config = dict(
    num_hidden_layers=18,
    init_std_router=0.00619,
    norm_place='pre',
    qk_norm=False,
    init_std_qkv=0.0204,
    init_out_by_depth=True,
    learning_rate=0.00338,
)
Below are experts of layer 15 (counted from 0) of a mixture-of-experts language model. Rows are named router (the router's row for the expert), down (a neuron's output weights, with its number) and show model dimensions 0-255. Each number is 500 + 50 x the weight over its row's rms, rounded and kept within 0 to 999. Numbers have three digits each.
After each expert's rows: "raises" lists some tokens whose logits its average output raises strongly, later layers aside. This comes from a sample of Wikipedia text that the model never trained on.

# expert 2
router:568482537530515540469472539486602407542469487542463554505598443515594517481537563488373512466489565521528457521594385528463437578536554477562559604510617504383487464478544470515496467439521516491569444555547463505472515520531516585589511513429496473472478564507491470571449543564499520481526498462400508516518565445522453437507438561536568514470449517551514515524488456489488434485519385407447435479573465468532478541421563496451482463557482519500588503412394558455516480475538522554515488456497552510522609471488610432418480475454516436534449444546494439524435404477435450395462444451521529590520475522539483400479488445497447496485571545521446556602502437479546568496542491471462524488402545573541442496470500575499535467515533423608531559527477523557538524415482498
down0:424519514527558513475478505511545448500485513483378480525459524402474416493493475607485455401496477442493506438496500319422485558455444582502572436462479450472598538504486498456493405507551481406450477521487532491554492448492505401429504474570507448593551496471623561496583600494518517479471598457518565489521510540446597494423504551536496560546481500533494502517434483506493443473469399422492536484557482522505388457444543537507570514486556497538487467462482523487466452488485535404432550451485491469476534611520542428522566475532507438555547498481584507372438467523500588565467518535514628558520506572450544464445536430538475547591523519503546445514433481532479493496508505439556511537521380438540576539424547412532551504450525540524476500523519478429561452504504405
down1:495541552494525506493480526556455503514419607588510447483406530496514491489395407502586459441556433536598505440525506497483478498519463487545627388596552457529513537473459576446504494547526449552439575559479556434443411460512507485499535495490452467443588521496446438447408445547528466480500585554524504543495485588549544476516413466467430494471537529489527547552508408568440584530463581472480403501439566465485478449478549408555499465497473519509484418542555531545534533508502430474467511502444514531487575528390437435546604487585481468600451591529420546560546393552612493405503458465483526529469477509460594538549503498489466474550404571480449535539519436445457528490602447449561535425469544484501536486542510474525537414525435531468514488480490478530460523524556581
raises: "'", ". ", ".", ", ", "' ", "/"

# expert 17
router:403460492574508464525575409508530515491468503562525497471516474560539630417550480551512499398499481470464488600497542520454494543536483535469542542499480544539569456522465506546506428433483515581518508433501573474569490497452471437570515469574420461465482466487525511514431556467504590500546513379515487522511512449545491472487511492476508446478520444533519413596495486513518557439454479380608611447433444460571480483458499495460575503437452525461495532463501470574524516597549483488513496436423560538547567431597563457471456499480642528547635442429529517598552427516489521393489507448423471610425484524492493449463564461569458503485585495534429454436369513442620539445451503513499569470450568515463497494567489473514538553531536483536551520486511570462503549465550461
down2:546441492466510563468438466469522526481510514488482512399512537459487537534380455466500575605473532440492548510499524594430539517485549612531487581489464581565444506425504601529493509490526512520514457457475490488516479501549558601530436465411468541522582452541514498572564573472537469435418437516563410451503463526476525502429512482484550487509506526488506428509501511486486424369550515578525530576577465490450507507502411468435555430431530540461480476436505555561520531505521502540510556367527515518426439415535519488488434376531432485549554586527567481462482581419381422460476592525447578480452565493459512497518468495425483443392512603421469446559504551520504450489463536554560530527502527486569506521572488592446455508528499540522584583527481454564493446608503566
down3:468557490396467400580487427551500518484527611508449388450564508533493578508522477489492431516388549519574483587491532493561507561492521436503493561476503417441514450511509422596536552473531499506381561415519496479493529524477456438533520523461493474460480534537460536542464513460498442543540406512504613477487521506463496515576485482542439457495487484495601523518458477471465423503416438520575609516487578495481560536435490459552512547580460454527487481476411481518480475462402565455454534492505404568449509403440447492504571469533510532469429536552481442555450612594436541590459551519462528579543523504500365474460562431482420511444477547463493454562605503488502529489493451523514453464584404525610508469489463530541464468453473597567568552540434438484566522546451496
raises: "^{", ", ", "==", "\n", "("

# expert 21
router:536482418557499545580530428502434558489442516541557592523552524534451562487505450445420558444444498555437485583553562536569485502541499469509573439514507510523440506474504518494451443478411521503496547404455484556507506472530484473492446461493424469472534494530509456460445495387457526467574495357444472470540461466537485577499514439563545442546566590485423565510463531485539565488558517453583573476426486516492567462525481512600512479479525511487574561494474498484527398578561589412384536538448533454558501501543571510490657502424590444508526418517575558514498456424372525457474508556529428503569484441561515498526505532528485495545475506467414459440418557500500571496463472504446434502423568516608465475602517603559499502501545483515519463523477428457570459472564437
down2:490473513563445445539513488500519491549572439456491522371549466471502475402519518553521508485510455506465509528433506433476439519516468455506488457632527456530552568532559380489424548520484521519506444520402516491467504465577527440520460505399462578495501473419466507595481471546496438481510462537531425487479420484500438438403499545572492546473452465525488453447543422505484441476549656637418442538532497561476483455440520514524529605327517484502494473481452440423458522539476580561498443515532532525399474478530420397546488486485436450530474453469452503490428572515439518530557413500440538521543545565581485479530453521507605461523548439497611543466546577475453591488578544472476574502551502485487503488440495464465566447514498513543469417473471495492365556529482515
down3:522464448395314537444422525486448508451534486554516553533576457476568501465434528589408483511546458423537562441480512560521477462481463471618548515475480429589502503419517505455430480597553503480500572501563482432499479499489637560580575565533505493501518528505477511526348449580474461549466492519595467592429535482541462556527489505518505504462535529532493525477523459451554473443431556518473565498431576549472495515556552464537451392511526498449448435426427551546475505514444562471501510508562463484511421459526497468377548481529494466523454575512522436485469444442535528518511465511613543546520455527407458548453501498548504481500534499499479509572522505557574576493577554476540460452576456496474503464517518465461461443513509507505375423461466634572501555411446532
raises: "0", "00", "04", "4", "7"

# expert 4
router:521440515526540590563496518461500493518447436437440521502487495459482465482512467424471511488555506514570484430443560575480460571516551436629531520432461559451532420426505434474444536449602491500515438480606530567526466397505446606538563466532513453475487499465531547478439488484531410556550467449467533582443498441553565545464458555514477460528486479529516487584486402493537483464615490474473607587524467473482436500445520397402509504510558574472500547445468578555457514515518475504474510480526519547533499531545530493502549509441540458488383489510495466400406440523350489416569459585513445544475474495468570476485495472528463549532529560563455435503471443454560492451534494618515448551469557545493517492620475600573573488567422465524513601563429564479462557465514470
down0:470464446522468469473505506499500503584453467498418564531495458483532473507460452627467508439528451494573522492547523488497403449500453467499530482546462492466513430447448431444463454456504533433511433553472453487495464413545526585525520531508582541547502439465530571577404532462354538479465457509468502554505478591567504508507453507538439496455544494525551549527470605502556572469449576384440458463458573432384621481462384498531517620547448492517571576545475495543489491533475492539453536543500516550519446498543413436501510472499428547530522404557394459474505515417446412552476536469486646600488506596550490433471483446468517485488616508475426515552558469467439395490495443523558504577413512512496534532491546514488544508518578476432505475538594509456515489546549558
down1:482559484510461473414510524457501519530579566373497532457571527461451424542451541503437469498618500524483613486456442482471558496482484477424548478501447581564525420406435484490508567541467477466523515559486474567550558509482437505495473512441485422572507510543446449522474430493474562535551453481527523423542557528511462432481533519520506538335455613556530508465508537542518402534455509564407459498479386488561491530571509583486562483513476519507449473518444509559411552485491485463466517566468500457480478486427487461543502556482618481511531496528487510429447528585537538537486587539414470392463492457472428537464573396500474562458488610499477531332483494503527545548563470427436444512605442473517469466622453502454460555491496485589471527496429462584476480483560498
raises: "el", "a ", "is ", "it", "o"

# expert 30
router:508444417500481471481525537492538536536419443563428515492435481486525467481598433517529482516464492395552557457526552505448479473493457507453450467472531526432438433531513502539516404524586577501572513470477420481541381424586546505439477535483480528522478463459525523547494455509559487467530496445483499440515536518496440619589472551363540431499540509491499522517528578521606488537524405546546513554615429518560427511396518497547471453498483476375524485575441562517538541468545506654647449466434550483490495569465532493437507540552510498465498473486589560501482551480438426543394469401476473466487427461538458426451525439494467523531449466561542506443594495522567483550467531528412554598425470426473487507545484510477557531566541461477548535441524496546475524606514467
down0:458456559473451540454494571550512564515569489594431517520448436430490410461626439523425490480477417477476476559538590590482505678450532525538403499549591498498520510597447468513560573539575437516532449570619481451465546514555511443508470470505572506532475479547517480467639450506491451552372462495484513567391577574526478544473518511430457464458513427493506448503491545507416500551471473474419421469443513472458540586449470547573517486488498529422463539468467454485406499515487454525531559496538578482562431541421588495469524413518514540609473542467586533426488459551534494496519462558474479423542468511482497491410583566529531492449513488529514581480424574528471444471453536470548563522433455468551522434508465532465543483504482492406487452448539471497563494506494482
down1:479401427493537533554479506561542420532468492524486529589540476478512507585438482474629458453486507539504479480498510490443402567508564484483436620468502448584529473429514508544493504430489549604491501547538516467548410368599522512508550633494486454519398534557477546477414490506499491517507418429574450505537633511499452497636448460446478590450557527462543482488542518545538509468461471393502528422475460406445480540493525536491460455485519468469495536492458517490585495518549555573548507475485452512439419487511574443484533547519499582483545547561536464399486513481423535566403499486425483484489479434454494521486458527463528465444516513526533625496558522443434570621454574543455429575525481490422474487567498412544479472551525455490506416438499548426524568508463482
raises: ".", ". ", "-", ", "

# expert 12
router:592503510525483545499474446535516398495449506560491520514536342462559491519521553481437485488475511524519531493456487598452448563497488501448446543418494538486538491452579466472512522466546449534488457569674569538522523560463497492432532509538428505503543517636525531477411536459473556506453528503454603446504584506507585546514495513475476486558422522499485493458548393550515464438513509518506468525577610507434484488396492499540457485533523558534548443499472572473435457550451512459542509498508528566550561544484550439458482438540520485465469586472523528413508400437369481392547465488511471490461483564359521448501450464463433512494568536385492472528511414536483597462422477551507500489528516449522524544623552488535569531487482420615546495546455591500560534532409476
down0:594593497541536494512441509394375485422560517522483451431519470457513487550504471417453490462487498508480520525527468579555512540552528518495403487504452430516548489512478457508526534532466416554413528556504573553552494462506481520492522468450597490522559522464505521578345469649462587566620475481528464430451523494549463490568537482474449453492484496525365507489501613495589542465515575562506504476534429499449601573541456523560567490507500472433472558558518487535469499502535501513480479432534445570503469458402506474547606552544555477508468466587501550597560513538488530474518458586602507612540479549455456573471401501537533585496548440544546480454460470520488547537524469452436546518424520544466516441479420511477443424480560493543551496409579547496522478434513577
down1:511593571503630443474453515564435511570588573515481497507538355598462534466475475507553476590522494557502497560508456518549537497602524488505543494514470563517558460431429514561500506493563485465514516572484461493408548553531510501403509493588494569433578462422539497510492511547448405498505577552517544439453580500543562380526568489583505525553481511485543471458611591557410502508530560539506482500487485514552493440412440515457500453435489524535540469493474518416419446502560484464529522524449455534520465544563370623538456478547513596387543535532392498443532608499540575510501584497545512508444429517539511526513483463492547473462474508479423450417551509492509548558501418470466532492514480475572413443566533572484485531498475481465441507431545396482475516496419496
raises: "ing ", "; ", ".", "—", "ed", ", "

# expert 39
router:540498570406525626535524474487611556506466504496522505563501552555446477535544507534508460583401576415471451548544506483555369488519485534513470480517519595421553528492531470537593550468496535568574455521568469433547465479579568527451504485443476436453489564489472533541477524498557461449536525425472457508582480444505466374523486519490470517478524539527418493518462491480501508543577469403438611484442455484543494420430428392589499436397498482546457532551462474510497447523491524557478538439496583487552492524507459512448500393435449517544566487557532487450528368417430539471548458499441416540544447552483452608485545496520473516517454533366442402518529523495502555518489577520469489466518577532485486472511483585529579516577536529367533574488550433542482539517520482
down2:503594523537478448404478434578485463547419441454487552495548510466465527511515490489502435460429407490553459460482463451553507519449479459526430410443439595515496542552487520488468470445444486527459511565399426502491532498480596483525472451420497537475487494526459446492497469450529619544533439475400542453509446389540509501468472475534461495559582525461551501548436524518412593463472481572456511553448540482480496463447423470549474485489544423546499543516585441501425430545567540455410527482506466560502494484595438392529497477443481440508523516492487502579452524410545522518482571575488419553574510545525486491480511534515453531573479508474484553508522448418498563565518503512419554494494708526518469592446436520566399527478599421467603539560519517544490484591595547
down3:442425576438483488570521451588566447489507559527469590493607549523428408495410509489553491523422440495573504494542492463519535568568484556514561394480485533442614494477520470562514530548583483602574414468517560522550489466519604429418504576550540452503525499483509441580604575465531573504520525474518531466439462491577515455552420458523451447483467538503535567496464632521522496506607530498544543397518502504453520491543487430476391557626508540487465475479485521406420479534531460530558521535503600528525530507507437500411514464554569566570499491454560532393470431517504539475515437426465510488495529514484573545513512444485469455517511418477479508390505589476547585431478532525507484492476489519460520549439479573435514524419499579420500455533479481454441523425555529
raises: ".", ". ", "aw"

# expert 23
router:476588503473512484465477522457396601500509524583453493503524494448608516538475442623500471463587449591409418380512479556469575454461428586460531456467521463521506476516469517505577461507502466453540513510442525542430527424519483443532470534519566536486566454567517502468535518433514580402514478549440471478610507560537420503481535460442544585581510463484479574437554466526454530528392561461598465438517455476575518524529447501536384593484502426504476588475453493478457477448515459514528460439605603477568589530507500542562434397485498443595503557525530566569511499508484577523482530489398578453531388484467474466535526457454588511546442420474475528491569505470522514433472543543511425433544500464551507479460440496513440522483595498447457488523529466441530480470439533
down0:497508427473570454529561545547578506451502501474477477515464526523458483556481429522492482492517576507606417460504539581465577482451472430475512590528503484451465483413459535531623390608571488523507478462526538480537517501606416543502535554528502541530539512486568434454688469531480576532510516391404530476521473388503563507471541496513554493441557489463499538542520493576420494491442479505446596456456503486448549553491501496500497604553501576482451532558466452512496466442544523473504448489506500483582578557494474554507440504519509403516475592572604525476537454436556537512442493467411434467523501475541491522524500377493553498520468504543464460604513479537534584459565463402533548417513368547500508515544533519520587455493493473531487363539469423553558468447550451
down1:494439550605528468592547499405476524441495496498520439525485458500562505433539416473531520485463452474467442498534547465498386600520467496493399432371472474414472542590453573510497461484560510544530468417488503495361426440476535429545514570534541551532568561521470468469512485439471451471534389485474528525583515483486471552518494538459487368587501482621511517456595473527540488563443541523411421416523511531547494416574472539534538497460454497479540534538464474491512537450530424545559534507573481506508476492550446476521428519517530434490493503568516519585550510458443393550587416381492478535521578449514555574521509484525479578483445442438530513512434445454599483435468542511383508500533464482478535539505559491510505621498580521571543450504554594489507490465444470
raises: "and ", "in ", "to ", "for ", "the ", "on "